python train.py --hidden_size=256 --d_expert=80 --d_shared_expert=0 --moe_layers=[0, 1, 2, 3, 4, 5, 6, 7, 8, 9, 10, 11, 12, 13, 14] --router_score="softmax" --balance_loss=0.000121 --router_z_loss=0.0001 --init_std_router=0.0114 --optimizer="laprop" --max_grad_norm=1.0 --batch_tokens=[32768, 65536] --max_seq_len=512 --train_tokens=350700000 --dataset="wikipedia_en"
Below are experts of layer 10 (counted from 0) of a mixture-of-experts language model. Rows are named router (the router's row for the expert), gate (a neuron's input weights, with its number), up (a neuron's input weights, with its number) and show model dimensions 128-159. Each number is 50 + 10 x the weight over its row's rms, rounded and kept within 0 to 99.
Before each expert's rows: "gets" lists some tokens that make up at least twice as much of what it gets as of all text. This comes from a sample of Wikipedia text that the model never trained on. Tokens count by the router's weight.

# expert 16
gets: " |", "==", ";", "\n", "-", "|"
router:45 34 45 52 54 45 47 38 44 35 55 29 61 59 49 48 52 50 48 44 51 61 53 65 63 64 64 47 59 54 46 67
gate0:35 49 64 49 65 43 55 51 47 54 54 51 42 57 60 43 38 46 50 60 47 36 50 43 54 50 56 49 40 41 52 45
up0:53 52 39 42 44 51 51 67 45 47 25 47 53 53 36 38 54 53 25 40 52 44 42 41 52 55 45 54 41 55 72 47
gate1:49 41 59 42 53 52 57 31 42 63 49 46 43 39 43 53 48 31 45 32 50 45 39 55 46 56 39 33 62 50 55 23
up1:53 37 55 54 50 51 63 36 39 59 42 55 55 35 46 53 40 34 59 35 51 59 42 51 42 54 51 46 64 61 48 30
gate2:51 60 49 30 46 50 63 44 47 28 19 46 54 45 48 51 62 56 45 46 51 47 44 54 39 45 53 46 72 35 48 55
up2:63 51 34 36 49 43 56 36 46 49 43 45 58 63 65 53 60 54 56 41 53 45 56 29 45 51 67 42 53 31 36 56
gate3:49 48 62 61 49 35 40 40 32 53 59 52 44 55 59 48 58 62 30 51 48 40 56 53 49 56 66 70 64 42 55 30
up3:58 47 57 37 42 64 43 51 42 42 42 53 37 50 62 46 59 59 61 47 55 43 48 78 52 52 48 53 53 39 47 51
gate4:43 30 57 61 54 63 60 48 43 50 55 50 52 43 54 44 25 55 50 56 53 66 69 48 42 40 54 60 55 47 56 65
up4:69 35 49 74 48 45 56 56 43 56 67 33 51 51 51 45 50 45 54 32 55 36 57 65 53 47 51 58 48 64 56 55
gate5:57 50 42 59 36 43 39 55 54 44 66 46 33 53 55 54 66 63 67 48 65 66 48 43 21 55 63 50 65 48 43 47
up5:49 48 55 68 40 37 41 41 43 56 70 54 50 53 37 61 67 52 55 22 46 73 44 36 40 59 55 61 67 58 42 48
gate6:35 55 52 55 60 63 36 45 50 40 42 47 54 54 24 46 46 60 42 42 46 53 55 57 57 50 45 39 51 55 59 50
up6:41 49 64 52 55 61 32 37 53 56 53 58 53 55 47 59 37 55 53 32 47 40 51 61 50 56 56 29 53 49 55 46
gate7:51 42 54 50 58 61 47 52 33 68 47 47 52 44 60 50 53 52 55 52 58 60 51 44 51 59 55 66 72 55 48 64
up7:46 59 43 41 68 46 54 62 25 56 31 44 51 47 39 52 60 45 48 54 72 62 50 53 41 49 58 38 58 52 39 49
gate8:44 50 37 26 50 39 50 49 55 51 52 43 45 57 56 31 56 69 55 76 48 70 55 34 44 43 60 43 60 74 44 50
up8:30 54 52 41 56 40 59 45 59 44 63 50 59 50 61 38 56 62 57 61 47 74 40 43 44 54 60 41 47 64 36 52
gate9:44 51 43 50 55 55 58 60 41 49 38 41 27 70 51 44 42 59 59 33 53 47 48 48 47 59 55 53 58 48 59 40
up9:38 30 27 69 46 56 58 54 41 67 55 42 50 53 52 50 52 48 53 36 57 53 55 56 38 47 53 51 50 47 39 36
gate10:47 46 46 50 65 36 30 40 51 64 56 58 54 67 53 52 67 55 43 60 41 59 49 53 56 51 48 56 52 56 53 70
up10:56 51 57 54 62 48 41 47 44 48 46 56 44 49 59 43 54 49 41 59 48 67 40 71 52 58 53 52 55 47 57 68
gate11:39 47 60 40 55 54 56 58 39 42 44 48 47 56 46 57 46 59 48 53 43 55 54 36 43 62 62 60 32 61 53 56
up11:49 39 52 40 56 59 47 44 40 26 69 49 46 49 58 64 46 58 26 43 57 53 54 46 31 44 50 60 38 41 43 44
gate12:52 55 75 57 44 54 66 41 59 43 42 48 38 41 64 49 53 37 53 58 49 48 55 54 46 51 37 56 62 56 47 45
up12:50 66 57 64 26 46 61 40 44 44 49 55 49 43 58 67 52 53 61 42 37 70 57 47 52 71 52 45 52 44 46 48
gate13:37 46 56 49 66 37 41 35 44 43 51 36 43 35 58 30 40 63 48 61 51 62 41 64 48 52 59 36 48 67 55 57
up13:33 51 44 48 35 35 54 50 61 52 56 41 36 46 55 39 62 66 57 58 55 45 55 51 54 52 54 51 56 69 61 46
gate14:44 40 65 72 44 61 56 41 40 48 60 43 60 48 52 55 54 60 35 53 52 53 43 56 54 42 41 49 34 58 53 54
up14:37 37 65 56 49 55 61 38 26 53 66 45 64 43 57 59 54 49 36 38 40 50 44 68 44 56 50 51 34 48 42 62
gate15:60 46 62 50 47 47 41 52 39 39 33 37 51 61 43 46 45 49 32 54 49 40 51 44 58 45 52 38 62 54 37 61
up15:55 45 70 56 40 51 53 47 45 41 31 48 52 53 40 50 43 42 28 45 48 39 44 58 65 49 47 28 67 65 34 63
gate16:64 35 58 48 59 46 52 60 51 42 49 48 54 55 56 56 51 63 60 38 50 46 52 49 65 54 47 42 60 63 69 36
up16:55 15 48 41 50 31 32 61 28 44 61 44 52 50 45 46 50 57 50 48 51 50 55 42 62 60 67 40 58 55 47 38
gate17:46 61 64 60 67 50 53 53 47 63 52 53 58 56 59 49 58 62 47 61 48 48 54 46 40 44 43 52 40 35 70 46
up17:36 61 55 45 54 48 44 45 52 36 52 56 64 53 47 55 60 68 54 45 45 47 54 51 55 47 51 51 37 39 58 56
gate18:50 66 58 75 47 57 52 52 50 20 40 46 41 57 42 54 49 59 42 53 58 41 53 54 72 46 51 25 50 46 46 48
up18:62 47 57 60 47 51 45 40 61 31 54 41 45 57 43 48 53 40 34 41 60 54 52 53 79 50 63 44 53 47 41 50
gate19:45 59 54 56 66 46 42 40 52 49 65 56 45 52 50 61 55 68 52 57 45 70 59 48 68 67 57 56 33 11 51 56
up19:62 43 51 56 53 47 48 55 60 43 57 44 48 39 47 65 47 27 44 40 51 48 58 41 48 64 45 41 39 50 44 51
gate20:70 39 49 64 39 31 56 54 56 48 53 28 53 53 68 49 44 52 49 33 43 44 54 59 51 51 49 49 66 68 60 61
up20:60 38 49 57 46 40 57 59 53 47 65 37 60 57 80 41 36 52 54 47 39 52 44 59 47 58 61 58 44 51 46 60
gate21:33 51 57 41 68 52 54 54 55 42 54 53 53 70 46 52 40 41 34 45 46 63 63 59 45 47 60 47 48 58 40 55
up21:30 30 64 43 53 33 55 37 44 52 57 58 54 64 57 50 37 51 42 46 40 75 64 57 50 56 58 46 56 68 42 62